From a checkpoint of a small mixture-of-experts model trained on Wikipedia.
Experts: 32 experts in each of 6 layers, 160 SwiGLU neurons an expert, 2 picks a token, a sigmoid router.
Below are experts of layer 4 (counted from 0) of a mixture-of-experts language model. Rows are named router (the router's row for the expert), gate (a neuron's input weights, with its number), up (a neuron's input weights, with its number) and show model dimensions 0-255. Each number is 500 + 25 x the weight over its row's rms, rounded and kept within 0 to 999. Numbers have three digits each.
After each expert's rows: a language model's description of what the expert responds to. This comes from a sample of Wikipedia text that the model never trained on.

# expert 19
router:464496463529449472495447505532516498468488529490487499512489500520490526538499489475489466511498493512530465568456492511495448475500541496515514485502513475494455467489524491508508523534480533504500462490511479525530490504504525548534496552529503501528482492520504426533498468534499517481516482491502488489492496516530500473489525552507477432530488476467521476548463521504487465502422530494490513525479485490517492458508496511534548516517486494503479489484492502508483526498544467560503520522520494535494508513512518522552557479488488501487529480457488522492467501500506502503511515534487497468515459453483504483470507497494462435464547467515496492509497500495541481505495484469517475529509475511523514514489509520463514527513495522491506514508498489497457474497441497
gate9:513479488501492524563440510504492503479496472488528481485485467503486492509530554487467529463512500523504506497522495534529498524531479495499504489474495528494494476533483505499542513513516525494495497504496478518499520477532517503480490529556489530553488493532526444559484495505536481515497484468521542473510484500528507516486538530523538492487539512487508522543514473532506490483508481487517484485489447510455509494508517479495484504529527493469480493493510522539497535544501472522445489511483552437545517476494530522485514464511501519519505497475526498436488498513514503482504507539493481492508508532478487492458503483460502533477499500498480511532450496498516505562513508457461528489519493492480510441517512472481477515540517458467446561516509493544495474497437494
up9:453513534507486475439528472497506501496495540523467469520498527507486486494428424522509477493506510531517508517493535487476519504508499490492521531565512496546507482482480518512459495512514480504465465500513496485500478529464513502517510501489482487472492490475510447481497459512478519467495524495495539475497485505487486508500502481497486510480456580521432464497490514453507484608481481503519474500507497491561489487525507492496482497501493529514513511495515477525491494483460530444524538539525466549463488509497470499511503504496489467482502473553471500541512480491505504541444519503501536473484484496519494525509521485509504501528484530499500475489494504513480492455511508503514500502523509517496505527472449507501508481487490477546529448495521464463491504516541496
It responds to: Sentence-opening prepositions, as. Sentence-initial In, On, At, Since, the word as in "such as" or "served as", and See in "See also" headings.

# expert 12
router:505510508525478522470492502491524455541494514458468462486515523492495511537509427465471497470524484506522476518469493518506437423495467502465478495529513487550505533496484551461479526492487538500486522537500481477518505480450515543493481502485502511471514470512559512494498503529527497539478492497488487538462466481525496499505522499474491480500485515486491508499458471486507492534465475473494500520469470475474524515513494504508501504498474524490470500495478501551505453535493492500507505511536549500498522515478532528501517494500509508470517494470500507508476518508488551523488501514512514467496477456517478449457518503480529499438511516501504471485495476492501494529491532456464496523551442541512504527530529463512532482520499518515494531506541467547477556509462517
gate0:513456534507540523491486494536459520514494487541440503467492494481503516499533483483528492466466510487523487464470526528518521448530493512459521522525521477497519491494526508575526501451537499496484452516510494527521461478485500466479492498516474460479501476489453501512483514503489514471497515564533457450481545519505504504479509515481503531504491443537492536486473514474503487475520489509475488544522503509489467517528497512490545496491486481495457470491492549483513519507496539468543521468502535476461548497513545491484479466495465495496502573469505479494519527530519479518551489517443505519466495495494511548520511489481485479491488547485475526524479517483465491505484486472519512526470490541525483493483516522551518501514500504509508455507521470504500491507483512
up0:497490476502508548456527513503496491540489458496453529476476549491530533525486504557493477500497504507518485460503516533513533499501512522490488537524495484482542515472498534526521538477500503518497491527506472551505505487486501502495482494497453467483501505495534479546491505507506480505499541546522477521492521536508499545514489515473453512542477512557487451493479519460474437462504517534518550507493497502503513508508486488526477509480485538424484452495448488468531529494526551463537464496490486467509518480495487507486479525439504506523483519495497446498505520543502468508536492499475502505483515489509499514481480497479504516451516502553504509512507522504475512497478496510527545525509513507492523509458542501505472531483496462489479493518540503548479552533494540
It responds to: Plural and abstract nouns. Common nouns and noun suffixes after articles or possessives, such as areas, teams, education, -ations, numbers, people.

# expert 25
router:547497502516482547521473479494526520502475507477497487509517494532533545516531461512541491495565460548494502530465522499490508464502475553481489486510541482538463511483523493489456452465500505490510472535478501515495477494488519474482457536474471453509484518502529493527514504539532530515501501508495492522480471502525502478521527494459497514512497463497494468488456514472522525467505510510470503491542557472503520512492506551515478471507478509522501522491479476543490520549484496504495520519534569512480532496499549511541513524501511525493498477502481502492454453505522525503521490532456544483537510485478509453466516466477475484442511505518545472521469494485497550486484527521471487447506476535506501488531513479473485519538511476472517518488532493515501493537487495
gate0:528500507485491442483538517518470505514544486532499495483481521512496521481492515523492504537518523507482502536500535528471505511481471480506459489512519445504468537524488508487465479483506443491508487514541505457498548493513514469470543537475506467488512477528477493494521482510494475478483499452491513507474536527531525503488465543519480532499457516460525499501508485462490481507447459525519489458539499448508538507462511493536542482521477535513470548518520439482482543480497505501539489511496514497514496486511481506494472519505523475523570491510500538512510518489526509524482519465500490495492499495543491496492571571521496501476509478484468449507552501524543548495478501497542458520496473510495500471503467497500492524502480487499530481478455517496504499463502525
up0:487475486523495503479487480495520514508475473441505487456492501490525477538534513492499475491524485509556489509481501460484501482495500535477514499518480515464452462519502470516548497552513516486472532491485524500544465476482477523532490496502507504512502472502523480493473503495500520516531533496501540443522503487486475521511497500504512484529521468506506445511508524542475537513539488478501523586510552510531467473549462516469520472496508498493506488503481528538501460500506479503543475535506477480488478512528465504515544473514500488447469502456563500457487487485494491486511474514481514523482495490479478512549519440519488447516474513525539511485516515493479426490511508529446503452511522491509474517506498490502503500528493459467467493503472526500484475529542491
It responds to: Month names. Month names in dates like "5 February" or "in March 2020", plus scattered word-piece fragments such as mark and est.

# expert 16
router:508511544508501521467496505501509473481479506511487500521518468560500510506494488514511507481544480527501447520480516507487509476484466505473523513530488513591528512471521542502460512533448528510480483487525505506484496481476526491522531527491487496501525527470543462516548452537533476490489476482479496560470462486490520479524512497459504472523468522495502524523480509497492460511456515463472483523506515489461466480535522506492457502479474496535528560467494515546497500505518501516502541506510515498480539558518532505512530521501452525493492512514517510490486492501504506490528489535513502491532492447510512465446509520487461484462481511513496464511471448484548503517510468459448516463524466537510509514518515527472527465521494516486499519487512485477495503477461528
gate0:447471545448533494549485493525498538510495466476425515495496479467485501542429489487543504485491519554515485484572470521509511522467493531480495488502521518518499476501476535495500494490449469526556517504471487487486505455489476451471498501470491525471525549512524504486520475505510492483554509437513522499482508483484507523449485494477487516536527484490512476492565506502505499499491501502475523477498509492501469492522514480496509537495513483466477556499511486498505528495476495560526495514480502480513510486495487501483503495498523480502499539519490516482450546508513502485516542536467500497497470503493454535482474502514523491513478523499464485513480472505546528502510513534490520492512517500555548538527521477493517438473515511465517538494507483507521495484530509
up0:474466501469498495522511423511498498494458485510488516510524484453490510525462503520520502523497498494471493481554476487546550511497516526478534525527490490537501532486461512489516526426464459511522460528525511527513516501498506514461492546469494477503530539465483476520476540496461497475526494501510505503457523503467478522515500483480475484484467542478465508524541495482495507522504524471520479498457449542506481485535537511514501477497532483507518546490489449525506497506476544535527500547489513517509472508513517522516459478501520509512526515472491557477499502500508495446515506515492491494523486497511482533517501478502539455474500524458505449489463473513518523490509526540489533458511509520468518501538521518501480477512557514486476469514490511484524480445542491
It responds to: Clause connectors and suffixes. Complementizers and relatives like that and which, participle endings -ing and -ed, and words such as known, such, both.

# expert 22
router:492526513506448510472513477477532492497505517479492479475547480527502522521495481495502501501504492515509519530482537549481470468533491536475538525543508487527488461462484498477504498511551490540490521499465491506511503523472517501531525506492446516507477511533497471506483487542504502520509534466494453529474494482531507524482481513472478483561523475494516541480501484503468448504522490441497516498531514476485498481532493476525474498478463509518488515510474511508566516510454460566492526539557506478442492564491503509503515451500476487511498452493430504507494501495493496495493524559500531462522504494541520464489525497521472490474495449504553479477509499486495492532472526517500484458527485504491483515501526484501520542469512506527509489502538498485498485487492546
gate0:467505506511471546509545474469518497477513503482538496506522491516513510469492469499489516538518521500476504497588513522521504472541484499449470526503511533496504507496501487445489537554546494503507554517500477522488467522517502502525494489478451485536483539529483537514475510496482509511492469485516516509464484529531552467469494513469512495529464460487504494486531506514505477547514511480523521449518531486525499531467506508440516527525502490527517490520456513499485489456492492525516524521467513470509453422497541490545539535470466481500528490469557490501504524470492507497495490477489491462485483485519501503509494426450496459516463487489495527479519486515511494517491527496504514496482489514472477480494517473485485498476468469487489525501478490447456509509493517
up0:492487478552518507523468465484525515495504514518509525504499504530472490472541515505445531510509434503448498507533525528486474535503498456499504509503526495521539536495517526514518516464481500533484456501495477483491474500494477529481541523515480508493524470515486496514501514511504532495468478482527490492509506519482474470495479505494495513542517512476520471515504512468479474467458509535502463461490524467496507477510500545527475491521496530464498532478500491462478506526533438498483492495497499528544509465477486522519494495486509541494509482460478536463517479509476504485523520493500482503573464518486511474502494465542536510513599516486530492483478515494503523550486476482488528521508517498484492519479477516489532495491513428529463433482531464529483522551458481
It responds to: Spaces before numbers. Bare space tokens before numbers in tables, dates and lists, after | or a semicolon, plus en dashes in score records.

# expert 27
router:514524529477479552535516460521508495514460481448484503542477506496483518522477470495512457500544486508534504522481537502505470472525510515497473487507518486547504526464473467490502510507489491520461491515474520484549510489468520471521481503480500516537504509497524519518524478552503486505493497532449457548457482465513510480552508546467499476494491512481532494529507493498524493506527488518459491474536502463488467482505530496501529479498511520501522528525497514497507507539500499521510550551509538514488542522463483540552536506531488467490497506513495510483471501510522523527538517534502507510522487481492470469511509517463456446484485492527508492569526502447510479496490540464477522510515459509508527492525535503489466508517507481579476500519496496479453549466513504
gate0:484501491471539482493502533499499491505485506486473474490545472511515512526507514535496468467476519503503492505502511537524509515466489488499514475483493492502498477520494499529478517464502488470497531467461474520483506519525462474511471517490463493516522500496519465485504496519492539486578476493550497481533502469504497492468507502493517519499492475496509518511563494540501511503503534515500487568466514503519516438499479478497520509513513483512506494519512501472506524470547528496538487539503469507525508453541538525494497486501513483556497498490481481507452469495497495497498510553493478512478479483442483482510528536557494531415489511457506494491543514500532504502524534493507477515480463452432535472470555513505500507475485467500517520548569454458508467499498499
up0:513490513523464532525550507442487486554471441491524557486529561491488501500536449472530527500486496471510456482488507474478501479514483480504498451477484527531507520492482510492500504520521491464466488512497486503467502523537530540474485477503523543516484524512526450504479530510478509469465500559501512544486470490501500538498466482484529516512510484509498494501497524513531498506522518468556504502513515478458474547482506554513437523501490512461491510487524456503505443503462487533479536483487525543529530547477468485463505495453513551490538507543511519502502513530535511503452514502520549481511517507508487510498484513470504517504517499541492512492494517483526472540499536513498466499476506501505496497501502477503514477524532499526518517491496500531497467457544517
It responds to: Word endings and nationalities. Final pieces of words and names, such as -ers, -ens, -ots in forbids and Wardens, plus nationality words like Polish, Greek.

# expert 9
router:555468503449481533515479505574513490509481505509482514526527482517461579505483482491471524515534476503554508515473538547512517508474520500451506491529534529464477514507531539513488472491448494520517517540512471472532474482472533497513482516471479532501524497493545470526471522504506493504512489519513505557439466521478499501517502509489464495515487466456483528500515510489516465513510490522498538498485539470528532444504543518508494504476480496533534527529456503490492474494510459517484493529501571461487525470459474519507499511515518490455511487522492508533493554500532505484516502526530494486519474485531491483453500477476465514480490502479546465495464496469518516477465559510465503514517506523524496512511518504478527491498496514471465498510505515493503491487498506
gate0:496473526483511492467496511492528476497471490494497495522516545485513498478582498484468486522486546489481476492501494514511471562508511514518514479503508483457506496547551543486522478516478511464497455523537495448474529508483503516509522527509499518519530481448482486409465481536500519464482539485444477500480494508496482528486501494531519499498485452516516502501468467499469451523515506516486536533437445504495520523472483493519478499512480555511493480465494526458533499527504495482515459517476526492492460464531528532495511503475520459514502498491491544498516516487481501493522494487490526483446496517467494495507508531435485530505505518513523531490468494470518540513546484515479501472550493517463523482521508495519477485484515514497485485475482496488485535509493546
up0:466500464520486480487507458545510504457493520493507505499513483499495517527447534515551467478526486478503507489495474513462546480496480470470510492510504490487444469510479443510553538483528513549491505497483526497475486506541500509484469508499500489500490518487496456499513509523491504538569486515496477453504503511543503473502477514501481468514510485471501456503522533478548472485495492514499487542518499476523536423512519533453518440495499494518528509504519481508492515512520527463466544522488465525530482522464446480471529531502480487498478511538504481510514466448480486474500510524488511524519487468474534508457521467522521471516506504488487468514528488516507439526480501510513535533463495476475498528461502509434491520479468523505501525512468511524528483526502478
It responds to: Parentheses, quotes, pronouns. Opening and closing parentheses, quotation marks and percent signs, plus subject pronouns such as he, she, it and who.

# expert 10
router:520465528555441523498489457512561507545454473496470494487520490511499506540484427484494490517526503526523499502449527522480491481478489551503459505517539497527529511510477528516513501464493511493509465523482487487523453477499522476480466543480462496504505486538527511510488508522534490499516497516518475507490476529516501499516537485473479486497494507470507494520446497452505488530503474497451543530530503472517535504499515551536502468470442548500484487502469506526495504526505490486491538493523537513488545522478519535499500497473519529474504505510501500503479518480509533507499494507515535471517444474502520489461552492454520452462488517549495479549472505474524487504463521497464485525536483535477476524512538490496506487510511476502511516504515478518440540509502481
gate0:528514489506465508529471471558501498514457491486501505493558491505518477494488545520512467484487483539504500466522525491504513485477456516480492489479500491438539499468480477498583486460485493487494460483460478546519481479515466469459517483485430510475478512496463506464521544530499478508500518526536499436482509498517500492501482478487480523512515474520502427546509497494484490534523490487459518489514524502532536431468524519480493500490524537512522506503503502494455558504470496491477492518515495502465466528494489522500544492514465514517483519482479441477502457473510513506505502526503504495560522516476495553490542483521466480496507452501467493485528483509484477512475482527481498513478508479501492488521490506477477500501483463484538497494474516480473452483497481
up0:485524489513481508494495510489503495508491503432511500525448495491494536510511545467483515484514554451511523557451508505488514490482530478516560542491510497523483542550484486477462476505498512521493497508518523468473483478458517434490517512526515527498484513514490500535501475488538507490522518445504496577525517527481492485511479507487520498503465482504502514475507480520512508485473562510474515491538515511482481484500515480489501527521517531532513527495492468524483498496516527549506540458483485512532522533492496484487485524494485489510515500503512541509475550513447516445523476495522490521532488459520582486479480505495526533494534515501484510489507493471485541472524554524498498481500527496520499506503473502447521519514516474523478500524504531586525527501499477
It responds to: Common nouns after determiners. Ordinary content nouns after a, the, his or of in prose, e.g. film, government, water, committee, poet.

# expert 30
router:511489474524515524455478479463538509515489502516532509485498489476458515487512450507518512476484516591507503498504536559468510452502532545503496536506466484517516477486451529540493527490496540484514496478480457492522487477505503519523522487440495490524501510559515448507531511510516448534530504469477472538487457495504517483530513490466512512493503531485499512498487534513494461531511492493495484482530508479523487507527536501549498485449475534486490494516503509519468477546519480482517536541487493490472564523479503534515526500504546535445534494482518503499495490490531542542478499507527508479557502485544519496454506500485478488497476496503516470530516477480532509530509492479493495480486501521473467513527519503454500493476498503517527498500511464493469557523466502
gate0:493475471460522495515480489530481545439501507530497473525506494493507501456508526541468500497510493482526481476502493523459495464472483498495541463449436471506514522506497498506540470464486517494484478532523503474484492537530569486517537538463527466490553508471470456500492460527470500513534489499499526515489489462453490482507519499522523495482510508477506457521504518501514482505513490508461533491548515487518490537469517538528539498504472504509511495538527493505519510513523503591484493469499473522475500530503496507537486478533495476501501458535542451507489458463491509501483508508457549539496488491464499487504494535534471477532500524470518480522499514529511489546505517505539526532520507502526509487540462499472521512492475496546484506491514547520499501486498468
up0:511495524527474464493476506466535510546516507537514487483484501508471480499489508459534467487488507493521486534488494498535502532515489490484499532508484489511485491495501502524467539534499503522514466475489501543522520518513480572508529507538514565533474505512496522477472507469495524523497501500500483512556509499516494498510460516510458495538533447514524544525495501490488489507494506495542492468492456476508502478521498531484498530524529487603516508500491547485477485478463509450490503480497505456462474490560462492507518524493496486486535542471497569509520574513499500560493513487537513501502513510502477517508498447501548502468511493543503510492517528475491548489491492515487469485501531506446508509475510474493465480521476472476518517459477514521497531528513508
It responds to: Mid-word stems and adjectives. Middle pieces of longer words, such as quant-it-ative, l-ens, cinem-at-ographer, plus adjectives such as modern, local, strong.

# expert 7
router:463498484561512530488489496505487519453481502451501514503475472519552564508455479497551531512486453547510472504520540521511484480468539525499497506476489496502517493476474521486478502492468524554494516500478478464521487521469500468530535496508488484536522475504522513539486486537519478518535509501488507497517491530498449418482514496485515491479438485500520515529516479503517471525494507506521512521481501452494535491501507495541507500466451527522516511521485494503513486505525503476474515543483495513485506541505492544481513462499454487470493512469453544511508490505507486498480489507533537486498474482488451470495497513470509470449495476545455467484509516478516520507472541473486488512536490480547476520500523518489511552487507480513430457477506519493477501495466522
gate0:508504466473537520434485547516487491513496510525444472546476503497460502486496461474473484518533514470544525534517500503467477518501499511545465511493524497520507503543481527535525492517490518455518540505469480510506489494510518529513505498527483494483474488436503538524495568490500468498518531506513516524468543510535468480499481523499511504490481529536492466490469512528524499472511538501529524540511498490477502494490501525536521504467498510472510513506502520525477494477513483537537509466486538524512536490517520521492490445502553490452472500510506536511514498510483444526496480490476504475522509494473501501544477517473493488490502532456513492503555524448473508473521522549481485494455488488481536531480488514533500534519517433507487480504449512471512463502449477
up0:517509531513470521515514478496464539490499468521526491535468526475482459510554521492465504504519474512494492500504472510461491505473504496478490484485490482465492520518558493484477465510495492537449455491491553509533471489545495503435530537506481480534521529520533496492452486514531521551531512503511524507496482512499501524502453498502492460484449528488502490533505489483492440455497484468500498522518464510513527497559531468498480458525522489471481507516525502505502539501487513512492504496485487517473461533516475466490496540534525494529523481491506483509505466512499494500456527499491535492495479515483510441580500506516456479509505483471502504520529473557515480471506506535513508515540508522511481499511472490522526497490506553488555529499543471487515514478558531
It responds to: List item hyphens. Hyphens opening list lines in infoboxes and bullet lists, such as "- Born:" or "- Species:", plus ordinal suffixes like th and rd.

# expert 2
router:506493524530457505506509487556531507484458475500499500538526453489479522556482483529530477474500479518510475497497505497514495492519487520498523503523483494502469493469491513507523493477475512503531473560507489490506511469489517538520520522466457486511542527469502437489501512530500472476532516522492497495443470534500501476526500519496478482489450498498485452506493479509517496494511487468483530543462539458504491484498522496520498487471486510500535495517432488531523562527507544512499534528498541517500538554480526516480510472500476482505485457530507468491498466456490484492491468513471496476525448474506550488470539507456503473474461490530504500557520458493511498522489516506459499463544493503505541523523503491438495503492481520485473541511504464498492505467454523
gate0:481484514471508526500517460466465490472484481547543460461480518503478516524485460486490458528534514494478520526514513507520491451522566498528532523479498495537483499487546448544552507502495486495483540517501484500537504535489494556533493523525518440519524489445443442490483549496513531509492499469533506460506543509518481503519497501530488485474497488484500536505498489492485537472459517504484509491537488473495533508485476497489538497493494528508475464515494514522510532504463535510463509525537529501536440538497487503490527484498480457483475508525480504494504497512504513559477521492502469542461501515498514523516482511513507477526506437477502489483478472491491460512501517525504538492488459484487497475508517476517486457532501459556513516467502466508499500520487484
up0:478514529452493480514498530495437502482490485536496514479460497517509498500480455475482468536497492481480493529527502500486525487549526529505501474499552492530501479470528502475457507527498475489527538515486470522502509512507481505535510530505501496484490458493488412494493507476503507520522528457463476471512503467503468504525499525530518506518533461514482527473475477565488511511453488468513463473512486502493493522556506495484457522488482512504446511489539558516496477494508520530465483516518531457487486535478523490496467509480435484498485523493450512547510494483503486487499517464502513537454529528476477469464460491502439523507570483486541477492459469480521479513503510533516503544462467491507499494490524497494488468522478465495474484478488504501507502489492502
It responds to: Verbs and auxiliaries. Main verbs and auxiliaries after a subject or "to", such as was, is, were, had, led, sold, including participles like based.

# expert 26
router:537520513530442522515501554519514480499472474526501484510517498485499526500506486526487512492565487504500488511446505543488531504467502517493518553486532499499462489494513493526487519495501530515479486501525499508527529508496496511536499493493477474526485491544525509493518504529515475520514507483488521513500489494515478474487538494504471460481510473501515556512473491448519445519481529464452533490524519491485457484491521465506490472477520524558483453530487500516507530446485497533491507527505509496482489534482537509477525422486487507505520488480456483490505503509546522587496501481530465473512509457524490495500538524469469465501518501517532476504490503495549502501456494487473468515501505518501442488492495514483468518485445531497500479490521492524473549562495554
gate0:531484539492488511534453505478505486504492513521550524509536482472492477479506487524456467486524497517495544525512494529477551486517492491537538521461526491488499482503516516504526495510507493499452514481491479485534524538475485538472557490517503505452502551491495518495527460491524471491478477564495484522503475482488429515499540482492546485506501517473520499481564477503464496483487482500485515502475479480490514528497557475492518537467490517509493471525474517490498485488515505540546492520504504477506508539479529486470531476493527497509488492511498398507479496529532490442509478512502523497496500533452520500482486492472484512501473488516548496533466484482469530514515488491518527497539538493444484499486491494513510522476511503477493506573470455497485470513466521
up0:499532484482512468457504498522491505457529489491441479518493507516510488490491488484522505504469499484541469505472515476519474512504528509478469447543481507499529557506504544477467497470496519505530524509550500505453495488512511464529480513498542508511498462522479458515491557494476526496508506512548537501479498498528558490501476501489520532494472507502497476501480518522534489554536489537512481527514513501513492489489449529515402516546526491468487512488514490516507454491480500451499504465509481529488479500477461478526479523483512500491539512460492556528503499508436521558490521504503505486533498455516472505514523521529509511504522534505465516490530508520486478475457516547495495521478463521540511513512477492490496479534488495503484461430501525497506472478516494
It responds to: Table and infobox fields. Table pipes and infobox or sports-table labels such as Born, Died, Genre, Density, plus ranks, results and chart words like number.

# expert 21
router:526472539498487523486507522520523492486498487507511499527488488528526521502481496486500504461521490542489476548467557513496492504491500525483514485500532481540482546490496456521500492498480525464510502535481481535491480480505478506555495581489491511512501513513517451488504501496516513501499503487509488520437496499474489502515515524478488475486509502471537484507485489493478514509455482512511528491479556465489505482537537505499490513480478558482487494557511525526519511511477497509507471508476540518484519553495507512518495495501514496453528458449461497522478515501524548527493458543467512488538515469524516488492520497474461464459472501509477512523477497477504507503473494433452496487546467478480479509546529540466458571505486540498471507494499462552453497491462513
gate0:515517474483437488506498482486496507505494477477501505477486495494495477513508522490483470459482488487503509487480506475532464473480505490472533514485459463552452517483480466471541480512559497509509497530482529492491553492520533532539510546488467470552504490523508434516491485513527539540495477474524491444483493528504491486497489500466489520532505487496511511478479534517475517534476513469521504513502471492512490520515551427468525496536488489473490500463508522470448489493493492526521461520514483480514456544478465483469463475504498491529525544512514481483513515524489480493478448484538554509505491497504526504521512483485492497480461487463459471526457506535488474536544506516492504474490460496484523486495503532527478454488521533442494485467497471524483524492491540
up0:500506487507528480479455528503477514509491542563534499499512491489488508536520513483512532489520537485491464534491478488523513496522476533464497462450537525496504449509501521494529548497468511506480523465507562512532508541483505493468490466494512530474504535534514520485492493515469521475530503518531527474450501491516526504497531511482533500494516489528452477519493512505540486461497474508500476505451514510499514489490508506481457521481509514539506514517462514472524507512491505496472506573506507503470500493527506499524516472430500470449514484505491524483476527485521511514486546473483458484511471486493503532452518474515497491473547506521533517520487472480515501469503538485520528546513512497454479481565535524492474498558493448548478533512504488494498467529508445
It responds to: Linking prepositions. Prepositions and conjunctions opening a phrase after a clause or comma, such as with, for, by, at, from, after.

# expert 11
router:518446474507496502474531515525529464511498485487472510505445499507490530486473487494527529499507505531527497505460526492493477454450521548511495490511566515502499472486498483521512496538491528504527475474507517482538508516461504479593500512498515524498513499512495493480501491507496515573517463474485520511461477528523496500504495530489501475494507501467486504520499456501482513484486529507492495553492525524488500500516468512504509477481475526534520489522519493578498527496498508501537488552514549512480545511494554515485531486509515502463485457500456525509495485509522507494493519526515512496504490464543544464457536537477500526488443482504492521540491492428510533509500494504468467480546504529489494509525460526510512497492478516524473496477557457473468533483485523
gate0:499490500477464496540537458515521493498527502517470479449464480497502527525469541474526515488498510454508506522549455495536516481522468451518527501449492498538500480482486545520490495522531474470521494522496490504488547551476482485525491499522482513473484525467503494545492525506524472479524502523511490495526516507495501467485490482485507511534492459510537500511431506456472498493478459543477543524477489497537494499482503515531474491526483482465508473493488509478567450461473515548489490509499486493485467529538517514475476503481482544486531499474539522470526541493475530534501482453484519498518515509562496542529507484515502521517497447481483471514474498518496499528547542493474513549521508518488526533515507485545501494507495498497472487536530517516526540525511489
up0:502476498524536528513479552531515484503491492524573498495500532489505521493511488507516520512449522533529492493488508493513512528488499524511474564512460523493511476540484521476476516510481536488511508531501503492449427499468527575506476501468557443524486516505507444520531499545525561535463496511487526480459493515492527488483520501514512492527540478489430523486521517522504470503490496501564505531512510495487526535517526510535507491510500503540498527502502474502450504506491494462490462526506521494491500555517481537493490532534519516480503474474527495500498477472516531505484494478505493512475503491517508497534475534471502501496503507530479493484531473483507517478503462494518483489505479478490510446496516504465501498518434518494505565514537520486491521515440521
It responds to: Numbers and counts. Digits in dates, scores and table cells, plus number words such as two, twelve, fifteen, several.

# expert 5
router:502495484495445500552491514464511487531465535504522473482486513490505586509508490495495476465528491511512506514465494583487465458490529549489471511502550499501504514552492500499543514510513519497494509536512516508491495495508531502538496531472474469520549458467520499491465535501503534558550518500578500520528494524499501507498541471464453455501515477446518495505506498466484483482537512494502516502527504534493498478490503530515556484466492511518521468488458511484486505463519509506514542502499480525515493479476509545494539489502519510489522491501472522501480476457504488500510505496537497506540462501525528471490558533482476467481472493501511468536478509473489492491506513450486500506511495514479491467495512473446446513531498511523463495483525488514483512511483477
gate0:494514508508483506488536480514542535454501495522524492497509461490503474446503494495500502466503525511484428542460511515500459522499515502517488511457491506490487442500492495458537505495478507470497475447496534486502504504514488496537524496487490544519492478462496479491499493480516544520512513461546492492502512441486487455485507472503530487512551524513568525513482493497509498472563524492517481516525518450503492503535496487482517481528514483479466519472499524500517490518498472526515431533495499530567507461454467525522478538490518490471501444480539473514505511483490490501514512527544514504514471498522460486489468466518489477502513499518528467510490508494517495522520453471517518519484502509511485466458488521459490493455444497489495497530499514498486418529487504
up0:499548497524463547500546513489545558458483516507507486504543503490493485454517492478489511498508495513509473542473521561519479475509511549494483487510501506491513459487490486456508514483537534473516445511481537497540513494516481502538547496511480541490485456497493492493483513502480514536546499479520483484504499458508484516499494459514465488513536511501524513478478503507515497462540528469514503517481509505481491474497498488499500469545495502486472537505487523509523447513491461494499487521498490525526509424454497523477476544480516463517495468500493460531495476506493519494507500519527499528507471485503461478499497481518481512502484468487563475503470505477488487514521487500528499538478505525483526478433508508434477485417468534484514481505512557550518487482489536
It responds to: Mid-word name fragments. Word pieces at the start or middle of words, mostly names and Latin-like stems after a capital letter, such as Par, un, comp, err.

# expert 24
router:497502456500499525497487495494510495529501513486535468519489513527553483540469485497500492504482494506524478472489470489505494548465517533487470520512501443526530472515509473506505470480512538516482488524444452494492487497495511510537511482474483498544485528440480469501501461499515475505494502483512494517483481513495507466531471502470479463534491458491487522509519502504503508515460483486485536487495540535491472475541515506530487513459493506550510512514450516546498502504480476502531527527534528474506508524451521541532508497524530523530471494458465510496478521504488462489515530530537528474515461469513475455474501520478487516469512495520526508517520538486491550515513513508461487483532497554518504438481506509499538485502458501516494487502605501520491503509467566
gate0:512517455515541513470530496503491476466488533490527460498496468515512521513529547565482502549491503493542484463549476538481485447499498514517466507526460467456530500524491491557457479501468510521511516502504474521515519516456470490482483491480507545529455479546493455496489477485518492467510521445499484522490502464487524472474485494500488479464493525517527500486514490486511496523416527470512430472450492472518483534485492544513512492521497518513510539483527440508476473466517481499501494517517484466508497532481468476517543522481513512472516465548507484507475549532513497516519469465493505507530471480481520490466513523521519515506465495511472465466492497476506511521486505494470497496519515532515509522494494519459505480480496525496483511510516499462451504507508537
up0:501538492466535527469482497483506550466524462523484503450522494504518525520505440480515470505475508463528507539520503464474519496480532472468509524551497483507497554479484522498475489509504496527455482505509505528498522485554487510459473482501470488491507558496515523521503519499502569506495506526515471511471505500511501533504509478540479491476502480496472506503499516502478504511489503479504461514510497524473511532500522472504489507406512540472462504451455522517531547521505462516522524499564512527480502493502480494494488453522478484484507514483503433502461507472504473496502454506495476504485512500478490524502475534485430491532515533486487521503498511535482519477480497503514513483522502529506483453455516536517508536539506450497492498461486459536540464497481493
It responds to: Core function words. Very common connectors of, and, in, to, or, into joining nouns, verbs and phrases in running prose.

# expert 20
router:475539502524490518486493523531529477488476509453506497519493505474489543507495491437519531490518532527488483498444493544467481486505522552498518549515471504527497481487508495488493490499500554527510505471489505459505498515515492520513500540465518507511534498507528449475471532511503499540538499477522524503443458481521548483490551489507505469520489499462560516519457492479484462483462505478507534515514508462519497503517521523489525509501482521566540519504477500513493511490480447490476534523487496520493520489477550515496577497490486498496499439476466523464478507481494511528487482494489499451524511458559466457463523504466501500483501509497458495501485494473526511525509486537475513467490479540473491553487483516484460501458469505476486496515496494502474543502489495
gate0:487468518521467529485510493459525533497500458494498515498494497481514496520478479529499498517466467485494471483471546503563460475557488488490518503488477489470471525472512490512544523499493469502514556475476494485539473500528480506521520518476500515453503459517492508469510497526519491463504427466470486497482501504502520466511505508543553496457491410526507509509471504522510490462496491543534506557488517480491505522468512474499518521483524481505482540503490483486461506494510482519510464490504482519503493525513532461519535511483517447501451502495505488501532471511531520540490508481513481476540469501497474501544492508495463514497470488523455483511481497452549451533541494499495514499478516500473492509514480528489481477466535459491535465531512527540549531505497529
up0:497568482505490506505477509537527498518520510566529522491482528482479481501528519480466478492497546521491508492483500481502510508472491519523526486488504492483516509468504503482475453482524530512481494566482499532509561496485510457507589504510480483540459497498501523488485516490496530467504493505528481536555456510497459499521485511485509493537552529482462539498509509535516474535507506484508466501475451484445499521484519506505510514543518533466500472463525518501462519496537529510503487485469506502504516456495507522459497453465458518503508498527504513503495495543520495475481454513456508499488527492557498499492519489530521460534511541484548536497530525478495530472497475491501526516511480528498526496522483473465530521484534513514518515555525464483496483509456514
It responds to: Letter A and articles. The letters A, E, U, the words a, an, one and On at word or line starts, including names beginning with A, like Aissati.